From a checkpoint of a small mixture-of-experts model trained on Wikipedia: vocabulary 32768, 16 experts in each of 8 layers.
Below are experts of layer 4 (counted from 0) of a mixture-of-experts language model. Rows are named router (the router's row for the expert), gate (a neuron's input weights, with its number), up (a neuron's input weights, with its number), down (a neuron's output weights, with its number) and show model dimensions 32-63. Each number is 128 + 32 x the weight over its row's rms, rounded and kept within 0 to 255. Numbers have three digits each.
After each expert's rows: "gets" lists some tokens that make up at least twice as much of what it gets as of all text; "comes before" lists some tokens at least twice as common just after its tokens as in all text. This comes from a sample of Wikipedia text that the model never trained on. Tokens count by the router's weight.

# expert 1
router:119146098138108178089113124068126107129118150157166141139171112049135133193128141173154169117118
gate0:132144096152161094142162200107142105107145129118148117156121118154162118144127161153118130150123
up0:191125119158101096164194102091117193125082152084143177113131093106089092148132105124175149027088
down0:171135119105173149130126144133147073156207136146154164100122147064126106103133146111133119139107
gate1:159067147153120110085122140169144156143135123161119176104102135149146165106076143147065117125079
up1:113139108121146140120184082125172116088156141128159102140105136108109117130134134144183141138188
down1:090113144097129107085115131118145169119074106095085158103137155129140137204112064105075167157204
gate2:127113146165161127102152088129135164160155106148099161149151125157125137117154141110129118121079
up2:085090071099145127091131197117202202104106115143124153146137175019168112039150191126111133155130
down2:141129100119161108069110056165153073124075111115183115143111129151153137119124124171100117167109
gate3:132126138101129099128129075156152161140157145108129207086148121135165133096150132179172185123181
up3:111175079119104108155134159100067143170131137145119084174125115112101091154139112081109072127106
down3:159162089171065145129090122147131161122127152181143160157092089094089068137105126150134083172131
gate4:151123095123155126107115171062174162105107120153130125139070111110122089068152024038051121176140
up4:162092096116097159166048182110104100157143172199149182124095132158113136046189098117114141158134
down4:105134179126156125170165125117142196101079108065100115144168120179145136112083113094136144124155
gate5:124140134140110069192112143129135069151103082120114095095127091170115127117129135084136206136110
up5:154085147150147083128138152129125153128129128106133079065191175106154163106107139098086123126195
down5:131136155156175089121122075083153104143096177146126140144093119193146109112162134081143178124119
gate6:121205156131130156129164138137160116146115153106132067132134147090059150104081101186123144140137
up6:134141128114138170113139158148153083110114137102124070136162116104101177077093121129094153108148
down6:151120122114120086125120078137124171129111117113110144126089118108197102180139133059100114144146
gate7:136128144097188111106142128109088078135086113121133137151106137136082169121094150142139114109153
up7:160136146178092101129076131159146188149147124152131122119179094095121097148140155122118162113122
down7:098177152149139111112118125068126104194124106145142156120169154140084180181079117163155129107138
gate8:144154113186090124157180153140147135153122169138101140131079082128132146167086181078152107144085
up8:136141140170088099091163133165107145140094109115121105148141071117103121169071175141131153148120
down8:094096085170118086137083174108143096130094172124177108101079176107157132165109183116099162181107
gate9:130151078104115112157109153114090171109159141110113176098103154103102129084185143134121175113192
up9:106107165146152098083169149158116113133159153156119075113133135114152130143117106156152111137120
down9:173138125118135123175118196139114133143150169181181145146140120158113150086107093066117103165148
gate10:088077122131142182106172139141199161132139104178108085113168111177143060116121119121128182104125
up10:125100126140152157090100097123160152095115172137155126045145135092183062128109116116115131143129
down10:104106126137123144121144114143127094125130137152087189119135117093104163061109111158147131130130
gate11:109156099180104092080027084119123098124096138129154137064105115131119150141123098140096086155179
up11:123125098238135139071097129145239130088176163145132174106066102152081094070151140122120074145204
down11:177099080134157121080132140182157073045136143212113083101070111152151127150142229119120124123079
gate12:126138177195151096156118172166108149151142122140135145148157161153112114141145108132148127075193
up12:127162086130122178105152114102139125134151121100131161123079083155080138137123073120178177111120
down12:130095101161149118112049169099110126160138101130109122073188140125127119118173182131059072103176
gate13:118128120129067126083122115104138095083143116111117075113076160123186187123124136094095110116112
up13:143090112127174140083114116107124116066177100126152146061132113093096174178194111088107136105060
down13:143107170145127123146135145113183102147105094129144073193190101123191099121095144111169115108151
gate14:121072151101177107101056120109139139142164138141090133099151112123154161134138129139144146124128
up14:105155151073152146099074071056135074152187190157153114133134215092160116142124143099153113097120
down14:115119162117140108135162121136151160104067096098150177112076106151143102097132077127137170127084
gate15:209126103089201113159127133092127156167134128086180134100093132196133116140124113053146175154168
up15:085119138177134187166143118113123096138116121135131048090076129092035122096100112136078170059137
down15:114175167085114140145117113093141103125152117076111184112072134169165137144124139159125106082099
gate16:072160090091080171136129095157158121182135133140167093084116084140143130128054105133086131087118
up16:111076129063130136205115112139167110157150100141086096126145150158105139115081130130138137111131
down16:103155102147109177172134141137170099121128118079143105102135098137105112075151165130145098142153
gate17:180137101177088109142177139099102091186088126125115126178125102126167148105109114154066103149165
up17:072138126201130129144100175134106132096153145059164097131110106107121146074142112160096155137132
down17:113094199102076143115152105141117083119148141121119158105168158116182099150088115103143136115125
gate18:130104109119214114160120028110136004092134075086166134090122154150146167123108042073140083137147
up18:172175155181098137171101136133186093216102175096078152213108103161111174154126182164116122070136
down18:134093108128177146146107088137077118144190091094142171081072154134132090118132146105141097180083
gate19:105092089083139147126124161098109156079175147171201075134122110107146113158083107117176105102115
up19:137143145150102159097130098180115109135153117079094159108079118147099109047148129123146135201170
down19:117090084152144130131107117106094126137112145167096125129131169188127101144107163159137112076136
gate20:165105091085124118169137103161098117133198128173129179129158159131158106125095127034099091162141
up20:186119106079140094132138104148099093149131123129095118118109156122134075140077137024112093148187
down20:159162072094183099155082139083128128165139120123121166137169180119114114137169112079131091167126
gate21:173126101130130135118103071166138126150147118113123154073055115168131116096110132155086143079122
up21:131146134157154166127136141097144115131131173165088048154145101118103186111170145090145116112166
down21:174111133137132121028119112166161145144081144087148105135134132141148087132146113133150110091172
gate22:112165104134101129127162080119128154126089172058138131139163073106104080101138122147193146162108
up22:144169158126134163110120087172183190150153114052164118147158085158121027078130102126162223095174
down22:146110141103138144173164079066133084095112065193155149134111142143153163117097133149083109135108
gets: "\n", ".", " (", " \"", " =", "=="
comes before: "\n", "-", "|", " The", "==", "The"

# expert 15
router:155103130119105141103129092157131123098126127145124148082151112095191197110068154138133142178072
gate0:078056131113118174123059154137193129105127098103111159171145115165110159131101157097176110126182
up0:110081137119090153135075125086143117100124133108135131104131141167101133108136134150128085098130
down0:172123142138135112171121117089114109149120175180124168116120092114177108108109185164131128171205
gate1:106118093118172149082107161121050125115148175179121156140160178110163097148095141147119111144101
up1:148107158069123144170081104175160127177150163151104113069122123143115118114070159145147108127109
down1:113158135176189134143130151174169157160177107083082138105142071081073162106097206153163085110151
gate2:185133119089120138134134146117162138114192113122112181133191108082137103079100150137122083167004
up2:105144058146162122154119090159167131163135124102099095105111087103131128129072130137168134151115
down2:163101171122095097107169112173125105084116136120146171149105166109133169082150161127051141124127
gate3:110124123182101165139114047209118096157044157147141147133102103094079092193139141126126133111157
up3:144107152128170162113158177085178131118150154149081130122126147141149097133097099092128106161147
down3:134050110134110099118150116152076040106151115098152109141126152165121150105172163055192145134151
gate4:122090127170135135224120131169144104144173068124120106128163130171094147127097117132139134173118
up4:113107075106079127129174119106154179180126131089124094143094082159154125148140096126130107082074
down4:074156122127113121142073130166059096128102129151119182111112146185198141217135179164138156099156
gate5:110157145110116069099118181126092157120128134089131124109126161147143118117161135114165175141137
up5:129137134146169133073143114163130120172159070126195153109095128094147088161088137167118061072148
down5:147112115119197120130129116128127112155160121142184112131157155159104118110150139126123161131092
gate6:126121119137146174133161181087137108144183152162104043113150084142118108137208139170109134149164
up6:121145106159160114087134094156147149111055108140137142123104157052122152162149115084098121167122
down6:090099116166101170165124181081097204146157119122135096128119097142041108153144068123154148095129
gate7:150162158079135166162110144139111065109085117123088056122104071131168146121124172156151148139120
up7:089126092134174091065186132158104239139143114154137209112133154135113139122120105088137127120122
down7:081142156055082114091178105159089103104100126098149154147116072096133086177168123110173162137151
gate8:160237094161078123149160096111141082112150137155136172120071116123125086087175157101093131133113
up8:087199119154122091148119119102150062092118080136163112100162162091115146115096102070108139146136
down8:185143098100132041132101140084138190174105109133120076154130110089118096120194130136103181158135
gate9:122111133165166061082113153140154183125114157179144112101144142151080171141056131172117130139075
up9:125154116165103127007168091137102129138161133123139104143122168133119133161114150144092118138096
down9:116148181103122161117151123166122130099102107121112124092143129087071156152129125190138137098130
gate10:139174092074152119218136199134115193116130082100065126102069176082148111130123144132154167166116
up10:139153100116175096189078177117132151126159108120078122126078132054118129176143118133163128137144
down10:124109098161067118122147072121086113110175167115161159156169177126158090132136076143075104126170
gate11:180105099094094113113068115097116083146124147101108124195153171126115113140139118161170128121121
up11:119100143152128131117114103168186149215151112099120183171137117103131121114177148104097114111135
down11:075121179174118106156109171114095104104188087092083131149187141148114085144104110120200110118148
gate12:145144122096089118094096142117100120105140121066077131133072144091154126150137084127141140095152
up12:145101175103121138104145218117119148101148095098105081137072135061200152156175131127081156081096
down12:163125109162136129193157123147148112111165139181142139123170082134143189090110145118073133143098
gate13:123155151092131134106070116198082116109114149093124110093086103131199134170150121129088158165188
up13:122111135135130104168134062124114106127114104124137164144100111112122127131144209113137205075060
down13:067169091146129105136123160135161153086153112155061123140164131132149139156123120164113147122093
gate14:178151137138128123160093085089103134115156143089135103148147153136153128065105137128127122126164
up14:150176153135117137011182224123137172154120145170167139106125156145158110143103077072072126120146
down14:149115111127130119122080093106125136053124103077103123125164163140157116114104131141121127159152
gate15:088075118127129112093108125108121112146152097144175107081136099075139148144223106097090084163083
up15:176089178099140158142147158154117166137121123106039162192138163177148133149079164153233173136143
down15:142173188170097104150123127064099131094103168107197168161180158164111155146105129141126059126182
gate16:140092088093138138096083109114182189152121124071163159155176086118149162129140113113183097151069
up16:130113087123133122154097098109121100127122098124124127105110149169123145123114118143118122130187
down16:158097067143057114085160153136065071128151151129135092111134105087108122156145137085134120110181
gate17:115119100113132106134140076069194134118086124096160156050124134120093126090212123095107147151148
up17:122141147131169133158127177073198141115097166111112139148121142129106176141198142171119135191165
down17:142128163131135167091092087149058157126172087112154142133143137100152068125170203107087123140120
gate18:110097136109157162077103091100141076155177103146172107082127112109122189097143096119147120136133
up18:090145171163097119219130117133168109137131128127152071124093104132153103109133098145166081117146
down18:144161112103113114151118168115096105133124161180149173133128092116144157103123099134114085111115
gate19:124181110123096116137059121092127137091187108091058119101105147115058122128067153133127179057137
up19:125115114120165159086172146100141134130131129105156113108178129072082165200165134154119135139081
down19:122118146125087109113115191168154112099135130077140165154099189075117197044136084109150093100060
gate20:132133112158096156133149119091106155138142109141149148168125118099171109166144145096054119133078
up20:130116126132162121088114159111162102126150099122147147148118195110165129137141125190137154125117
down20:119149092079124099113160097192062133203211107129131134115157095106117148130148157115134185098168
gate21:206167153098136110157099154112151164181120123136083145177170126151132152127080112127132122122142
up21:163170113106148130125089180156145088160124136107123090132129130140121201165130128096177133120128
down21:071145143125115127151121096133081135135165181131091094120122074095117155119143088119092190163140
gate22:100149122131098131112106116096125126092164166102167201087117107131110125104146114119169120141164
up22:108153101140066132106142193178147146187104123044129109142193193160148074163145162123070206123117
down22:110149071110192139118092130074099096137139125149137154135076181089169105142142136141150115166110
gets: "|", "1", "2", "0", " 1", " 2"
comes before: " |", ")", ".", "%", "′", "–"

# expert 10
router:124150124147114089080140094154137120127112117109167146135113081128207154159154090153093113125143
gate0:071159148084079066073150100088143168126100130165107131146137166148077119080115094137177140092104
up0:126111206123135115159104177178110116087143127148150152125143086136122187167158074100034114140058
down0:129149096128130080106125141139107096071075157204130110161091130081157122084137171130142180157145
gate1:182137110158086112157107158092194127100076100122128159079154203167087172147133158130107103131144
up1:121179125118146115107168135107198125092113188113179156152082170093102113135123094073131118179133
down1:106142126130154082121183123111120075127101166114132143104103122126105087093116146101140157124124
gate2:119105161163111132139087034101142149108148119185148123135160076120105076184144114118118100109134
up2:130115104129104127064144130141140178181104141139108116149156168126123142137076131134133168147074
down2:151163129124122143149145111158158097121113101163163181137123102145148167113103172141138121098160
gate3:122167150075139160088139101120161096191131167162131154144127081087120141077137153063145156138100
up3:057134124201124127115165134076158115082117127124119115085120187153182115177128163140192094105158
down3:120128144097153126161111136133109114158132143134102202126149096146102150164092088139114139132164
gate4:149108121169124161129079114139111159096144135133126106110196120131159150065151127099126176158160
up4:140158138091133126086115108094134173132101176127113146140157159112181159116065148117149126146159
down4:144110099202159144152102118148158089116173095142140186120079120124146141140163183104184083141050
gate5:119143091135086163112115137120095135122174139179111168077144097123155105137143136107116139070112
up5:084129118153134123104082145164073129150157146128134138204167157158099163081111090118083129091091
down5:162111141128105123135186124088163112084108103092102119102129098115108142205149174179157073113166
gate6:150113090147115131116102030140175101099119160144101144144110140158120134141153126162095132136113
up6:137139169122163159103084174142131152147160086133160165123158142118105150141115115114092115121156
down6:059109128125108147125109118167157176166144172154117151122135131166126205131124139094094150163087
gate7:114091103115145105114138194144109108137152089162124083151120117098155028122101122118203211134122
up7:164119106093112076082123113186131126113142159125137091160094173125154084132097167128181120067143
down7:154128117095143179142171124124120163149147176146158109140062141117143127143166126132156095148122
gate8:159162194144142147115137152126195145117152068093131124178120125135108074093145112142162131123150
up8:143090139101098070166180128112119045116114145130199178069131125183062142121128184138126117203139
down8:124124092150120107110178188126163175151099108162119161144183126157189147192110059142096134113088
gate9:111075092068083099147165132145082097172107146154139102114128169177154172140104093125129142135131
up9:173037079126116094146125135150116129175140134149124094077117145153123132131134127203177114087172
down9:177088160105140160094141127099144126161128149124123145127182088097166118155150117086108101168103
gate10:116213114169149134123165165154108110081130139071131200138172132170137121095187090132102125096206
up10:155143093128122122091102126136100152164098095097169225149155194131134150181124127179165153114130
down10:133156141083140135135157114127103139124125160149147074145157070141091137060155149118101115125142
gate11:110142132096182144151129077130076150123146160085167135104117163112111149155147166188101079139126
up11:194082111099125174121143075140094113130165089128072135113151162203139127114118208179069108082131
down11:135124137076177166120150109115145091160105151147118051103120100149107186126135149115184128132147
gate12:144192145124091127069156130144135084104122170161075100077110161136182166129140142124122158166119
up12:127089159138116093155159094135103152098112092139166162107155145104133128186157112075116206150134
down12:106161120119097092157154115081152176075140069091102137135075127135132115110116146141109106129101
gate13:131123103170100128132099134104114172150074104141106142117138129152172126118121164102146108095108
up13:160109145137128137119092122106142070162153124104162199175112147149073119071117096120164048099169
down13:128134085126156141174089130163213093140090102202106105085133130143137080134133132092103144163206
gate14:136106125133188104151168103072145113115163148106095161139110166153182100125126191125126066125107
up14:112089125115166171130167126105156105103125158105154127144066167134178088098083175102086096132126
down14:150074114120144159142153135151104117138127137131076145142139131124099111119158123087125142136114
gate15:079204091133100126174137160127041108169165132143131103124074091127148166129069136158082115131106
up15:175165099118142086177176163095133113065137142186066097098124173135125132170169157095141177130076
down15:133113160148183137144144120156177177173118134106154125160138088148129126158192098106122092157089
gate16:173107123126131147129121149122155069144119165114099168121099100170103163059142118132057105110109
up16:159193112168148122118072109134128111086138092138214168085152099109148137114134113132191143078116
down16:138091163119110134207092124073158110191093141121123112189132110102134141114201144062105131068127
gate17:148125082117117167063126174094130160113157181138124168182083053163128137094139119140108121112107
up17:151164146095128138084148156136135116179180155128177107139075081125128122137149089124130147067109
down17:064096105104135090140120132121155142160129154072075129131130167209157091103076195214110113097110
gate18:133131122124160082147111204149146107142190111116211140130089147111108120078173137095140065129122
up18:086148196136108089119128063108149126173143127099135159124097157087107133135162174095115099151109
down18:159122096081143128091168137182116104128074158102111149132201135136086099161104134161149118121171
gate19:094159135125094143193146155185113164167139111088166108147058097102163058131126139178101120170147
up19:090108108150086209191140140145083145157136122145108155196105101185139119138132158147101093139139
down19:121144168175099115088148142091124074069167112139152120108156170118149073149132149148140130094121
gate20:154123177085105194086123169123130120080135121166122133140097048150145097088129138086092106110119
up20:147096147126152097144072142151073120098088171084095107068136143107126070222163109125150190158136
down20:128159122132123160131174139102116145133177158119110091178088158128117113109100212139058123150083
gate21:130084140185109167142159089128162108098154043135107114154091142107126157118119115174139155056150
up21:079084105123145106140136092108153103149166056138086116166117136128093194144101070191145145086130
down21:115119140130104049100090071144089130161203134157150133125149108125156112139127183152102143102130
gate22:107108096110138135021084153067152101080097119122112100135158131117175109160138059160093155083176
up22:111157147119100078144137085144103115108176135108160126111110159124113182128118164182151117149170
down22:107152112096114133098096161113149111111079139125116118078141102119108100112121106095123110159089
gets: " in", " from", " at", " on", " In", " 4"
comes before: " the", ".", ",", "–", ")", "th"

# expert 6
router:168168175142163110102133114129082152120135074107172117118188124070139124147133100137129101192151
gate0:099093059097144183104093124149118165145126148145071105110089143138089122084150148139166133129102
up0:218178187143125084121098114101131117115155127136197086087150130065157100169139093180125104141100
down0:173129178090153147106097149097117123089139129131125089160147142095100148158138133096151158158134
gate1:128084183163129166084080115150098099113142078124118124137116143157113147126148086126072097137134
up1:151146147132181119144137096124132103093209124090131142085131082169144174135144136105147131027142
down1:143140183139106120136098141093121118100163084114120108189161155102115162108088127145092118128192
gate2:131150139121114100170105137126097128089136111135147180183101161117136102158128118090119179094117
up2:094178146085146071194117150107160138112104136101128106152082153075129067121147075093102143133159
down2:123187148143129145093159128106160170130160122159105180051112104140166121136131062068141147134080
gate3:120102124094150090123120088148125167139167139095113124125155125131166167094148092104163107162079
up3:189138048119080108110163173139108159116140064065073054125098116110222145109113075147139173119137
down3:226098122121179120139158087119129195154098102209140183146130171087133075145106120091133121153184
gate4:175095145128126161052156081081183097133105116130164135192156181138101120166074101117170151115089
up4:144127128082097136171146186120126140141142160105124172098142123132146133126114168121041102071133
down4:130039128132143120116148099136101043105116177157161112190098117127194094138070102088152134099091
gate5:127129156080096176190194087093099115150115160100172162136188101146071110189112064112144152129142
up5:153145141102088115149159164116043125156105205105164092142154137125124126166144111090095139111127
down5:144082135137162122142153119096106131118147123090121148118120115090112116123129188117146058164138
gate6:138146106121147060142108125145149095120110145114107128126116082206098129143099120161132086141217
up6:110117129191150143123079172145154129136098098117123141060107181172120047061147129111127123159159
down6:150144135101123063141159196051087113155132146103121142199098085042092108091130130138102101060124
gate7:131171110155113128136187131088189109167169087053074111093085144163151140136074112118155122154177
up7:126114130103112138073113150085130113099126147130168155211121121122103129083188139106153116091120
down7:123112068109128170141124137193166131121169104183162139117136115107143132157101118111052161099131
gate8:126107150158091087049144149114125083128164141135138156109102104140156116159073183149121119153132
up8:155150095138199108210159096151118162136141111158162085151076091136118120093192136116163146117117
down8:142142089115073121137130131189135151188124124120139071174132112128144130147138117140153148109152
gate9:098098112134133166148102114126061125145158144164090142079124131147116131087080132105166098205147
up9:060124139099127082104076114076122143113105132159170100110181123118148146164101104119142169136147
down9:150182095103077145181178085091128075139126127111103073113203088105068106106187120178101132148114
gate10:109105128160113146150102104170082161106113173117135112120110091114151141096113114127112165173126
up10:161123097150146204069153161118091216118131117102171110145076067117122095164132102131164138108107
down10:074100152116118204150144166178104090135074150192097128117117144107130184144086138134123115135102
gate11:159167120183093088124153097154101113160113128111167119179168143128172099084133158125130119190155
up11:093107135086173163149117092123137119113164110150122087089099120128093153167106094159093135083103
down11:109159095151148108070136113145162145157104151189150161128143111130116137106141133137126118232147
gate12:137156135118134124178146179108146195113159153112153202137096104095146134120151155120095138166140
up12:145175161091148091151160179086118170155138132130127169098100124043196084124118153131114160148100
down12:121112101135132145103076117145093016171194168098190151151124143116127091132083127097112076142139
gate13:084130102131144158156123111111153112114123146143037170098072154104124137086105112094066112115142
up13:163058124091120069176183118058116139169139169178143092111104059094060078078140115095063166167136
down13:140103119156111155164135111120093133174103074066123128155086098134186120106165082122159140082102
gate14:115100157138121168124144084123127164086177126120134097078127163161119116168099140115120123143183
up14:129154168109170133144089098145159153090145138110163084111141131155105119159159162123152129123133
down14:105066113112083097174113079120085167169153147077107178118148171172187123087088141135095125132165
gate15:086109156161167122091096140115132177091101151101145090100038095156149089083165157148148176111182
up15:163147146099113136132101131137080151155118111104116160131159153125118164097143116106043131130173
down15:063120134174138136151138111116115060196091127144181095112051108132182130138073088194161123140171
gate16:125157092122120137160144128117145126100151118107156129122135100195139142126123149111187119146139
up16:207080148183125129144130126103139081135123133132129065156156124063100084104133170144102115157144
down16:190204125112115088090107117107110142074122109076146127091142151135145086084134072134140112106121
gate17:150137119123124140171123103156139147131150099124130099165125085098082160128147114151140122156121
up17:169139121157133126177090172181151116178196071112129090143144064087088142122162109159115143137088
down17:129128157102097128074174135185098071132164132129116117111119124121136165102170135154136085109161
gate18:138092119115145141098108122165128088166150178251146161138151110153166161137107169129134127170142
up18:137127181112125114099197135159070178133063147184112147127102106121113121127089188154108114125168
down18:128108136195103126149086146084148112135139131152142137121115110089129109151168184138134155095102
gate19:172096182146161131081133102162126147073111116135092157154155157142113195141154190130191163116082
up19:095108128097165145087085151157120086110178125139108142106108069120118131136084145151101106131145
down19:113141102103109129112121137108189154101074079158125160081161136165148144127142134133064211138090
gate20:093154115143172082141135112142120084124149121110130112104127141130123171102185063126074146170146
up20:119155112063151118123141101126086145119162116081091175161187095108114154108144150133099123102120
down20:181161072109044186114108113079158117113129170151110155111147097110117116121168128120138135166146
gate21:163150141210142118094146070134165146065095079155105125103124145157137142101135092132110147115151
up21:121061129078106123148073152105129086181139170109151121148123076111146099136133157169160108168109
down21:130107177169068065130113097117132150113142097116158173166110156135138204106088145167114119142116
gate22:089088141175151084149143114104169133174171160137100143139150110134150134101196120155168095120137
up22:124137157145101129153116137141168109113125054138134150129128162156143160120161126115195060097110
down22:193127067120109181151134148153113177186140148120098120094186125157134110135118119157140138125124
gets: " |", " on", " with", " it", " after", ";"
comes before: " ", "\n", " 0", " 1", " the", " 2"

# expert 8
router:103111120158132119139151129109104117114176110198187123148161101083100181118145069136120089169168
gate0:216163067113112018150148116134174104092152166161100117194119114116116146127132068143150160168129
up0:121158122078123157144133104190101164120115191146156098154110111081192140184119105163163124097147
down0:124101150151115145089125115134134132137124077090021062145118150165187144125160138119128169152088
gate1:145082067154075164146086125161141102108103169146125121105145131116142141134142134172093153195101
up1:096072220132150142100170102078126100194116106176114114121157148151109118149183176184128107106126
down1:156084142129175108068159159151153136108145089098130113162066121078110154140144096113138101096128
gate2:144095138146166117125161139174096131097167180102124145138150189147124121135109138116169133119129
up2:117087139178140157174129144129167063166109155123148109116173185156079170127121124155078155105140
down2:102146158099101143185147099113177138093131075123131088134129086155148126099088134132144119116115
gate3:101170138115121180076131116141197076113104144124123110163168202114143119153051109165120140146176
up3:160159115119154113109134142142099144088123150103132117153129094080164155149130155102105113116145
down3:139128117145126142146123091122189157161143116063141167090143146185137150074173171090123223083134
gate4:120110156128139139118107104168125135193112143101095129077120157128188093146151127087171125080152
up4:162090120121111149124145090158136147103149103074139130121148115192162128185167126133142122104175
down4:132121118120098145153076110121168197148123156152178173160099143087127142132102111114145096170125
gate5:161096125149158157171150146089154143140117110114096139168140128100183097152140133107095125148159
up5:120136111118120139080106147128099140113182147181161071189097109144097135092103112120190110153124
down5:120134095106097135055151114145164141120159112137128105113183080108111122106135137155096160113103
gate6:145174139126109123106110109118098159097135169137166153173103146147122150131106158158154127089075
up6:126179159076134096111152158104181077106135102085066056143175145160129157186123172140118074177163
down6:146103130143107157113103120148158106139104102155137120090133178132140128101127123128156161140119
gate7:133138101193133139072111113080090116143137101187131181112140155134115111157145158128159096109178
up7:174139152172141171094128116086143126189147142169123134133136124172106123141101158113136147146203
down7:067092116133147137126132100124105164171205087125139141126123097173130143117139137088128153136166
gate8:142158165141120178133146148106084089135151124171098164183082122154152138149143123098090074140137
up8:119165166176090187070144137094114076107058115104065128149085185134134110101105117146142157114068
down8:090110133107132123164099112186138168148135111063082119199146100155119125153106147156117114078195
gate9:114081129099083181190185055151161104080084146168116177108161113173132099132108119145139207145116
up9:127108117143106123088124140096085133167191111096108088128118141158111159109160130150155056071101
down9:098117178098083146148134132168137074146132150145138107121076117110139136147108158175113151118066
gate10:120108104140114148151138118051107102180109147127164149132078054155191078176146138094167125078122
up10:084116122123133128105126099163117118112059135160123134124199118143063219065123134114128111113124
down10:129089192108133119163129083112147118140112131135152151099132082184226140136122141137099116118126
gate11:087160127084138147145180034117153107135173098103134088173145132094169126179128097144130161138140
up11:162131059127149149172123175095140099111118138108097157180152139163168201141121149188119145166166
down11:131130105111105143093171108127147105112190163118141113127161153068188092125076173088123161166111
gate12:131114134124095135125137083124166131066130100092094149108098070130179177123134123086117192121129
up12:115108180143077189114080110163143164188129075104136147128160115157117177107135188147121148197086
down12:139168131136174090110153157138087119095174111104150141143154113114193102188106090140145148083147
gate13:122124061118141132144145138111080117087153100104116119108187086110109120103087148066165120143080
up13:186130089128203169147100118167117156145131182111113140100104123072095113123079143071080094115138
down13:096093129115143090124126138125110054120107115152147201127134171044093082071129111148076154114110
gate14:148116179147147163124117149079153146121117080146120104125128147119148149138112161136179183058145
up14:121098128127165179105145163147184170139092136149165080112102105121110209125120199181109151070078
down14:115109048100139119129138209160122157137105110095153111159068109124069123065107074159140113143140
gate15:120116146133123197114158134161133159118087106147129150086140088147128121083143139150083086145128
up15:137125144096118120107106075162112175113159156131181122128118163154062119109229135153094200124116
down15:075105088166142151150126088098183097158139174150147127113076133138186186159058099135175116093149
gate16:107090118073090087130114130124120048145148124116134117101171165148183138104162160091200173096102
up16:115112118062085112116079153160131051158183093085124118038141153115148153074115126112186219099110
down16:152090125093136151117109062137078098131154117137144121094110099134138110085095156158136125124167
gate17:097056160158172102141174129127143170110157133126150152154141095187119188139127111124131134172112
up17:164105180164154158161050161151137136166134186129090135130077134136122126109114106204163149133157
down17:104190149130114148141095078094147128130100137133140147121128146087056108097151039093132177109131
gate18:176148156099181162136106105122118068138152170110150109158129155125081090121152148167138114099059
up18:103142088139114153105132140162135157103129128130121127128150064169169121109108089134117118164218
down18:094136119131077144145057142150140078108179104129216116116087196082095104149156127126140111161107
gate19:129098121141161123133127105158139139108103145089139166167106136072151100098143117123089154115145
up19:088105130084092121107116091093124111107116185124136124090076155095143095131053174103155194164167
down19:123139126167074087169167204156142142142118172081109102169124104116088133147180127130072108127097
gate20:088153141122114141076129147141138123149123168118164142102148156108134051152156131114105150121122
up20:167132120093139157059124066115083125120156186076146134104116126135119150053115093104189130138103
down20:172158130082149110101116115131108156118128130074159160148166101074138062196104149169084147128152
gate21:094141155082082129095123161086076083008146144107148140103080122077132153117130105138070085205115
up21:140109133091121127167162147166123113185068129066138118126191142179140116141136135103148132115152
down21:066155133183162149074164130105130095084112185187097126123055078138161167180154090143103172162068
gate22:129144118130162105166119114120086138119177148148077160121182087155098169092096122150134112121085
up22:124185115158140112200106163133134056124111091088107155128130164087110084158110096143137195181116
down22:131056161132144107106114108130164155125117119175120116119174116128138128113131180077129154192129
gets: " to", " for", " into", "ed", " up", " out"
comes before: " to", " the", " in", " of", " by", " for"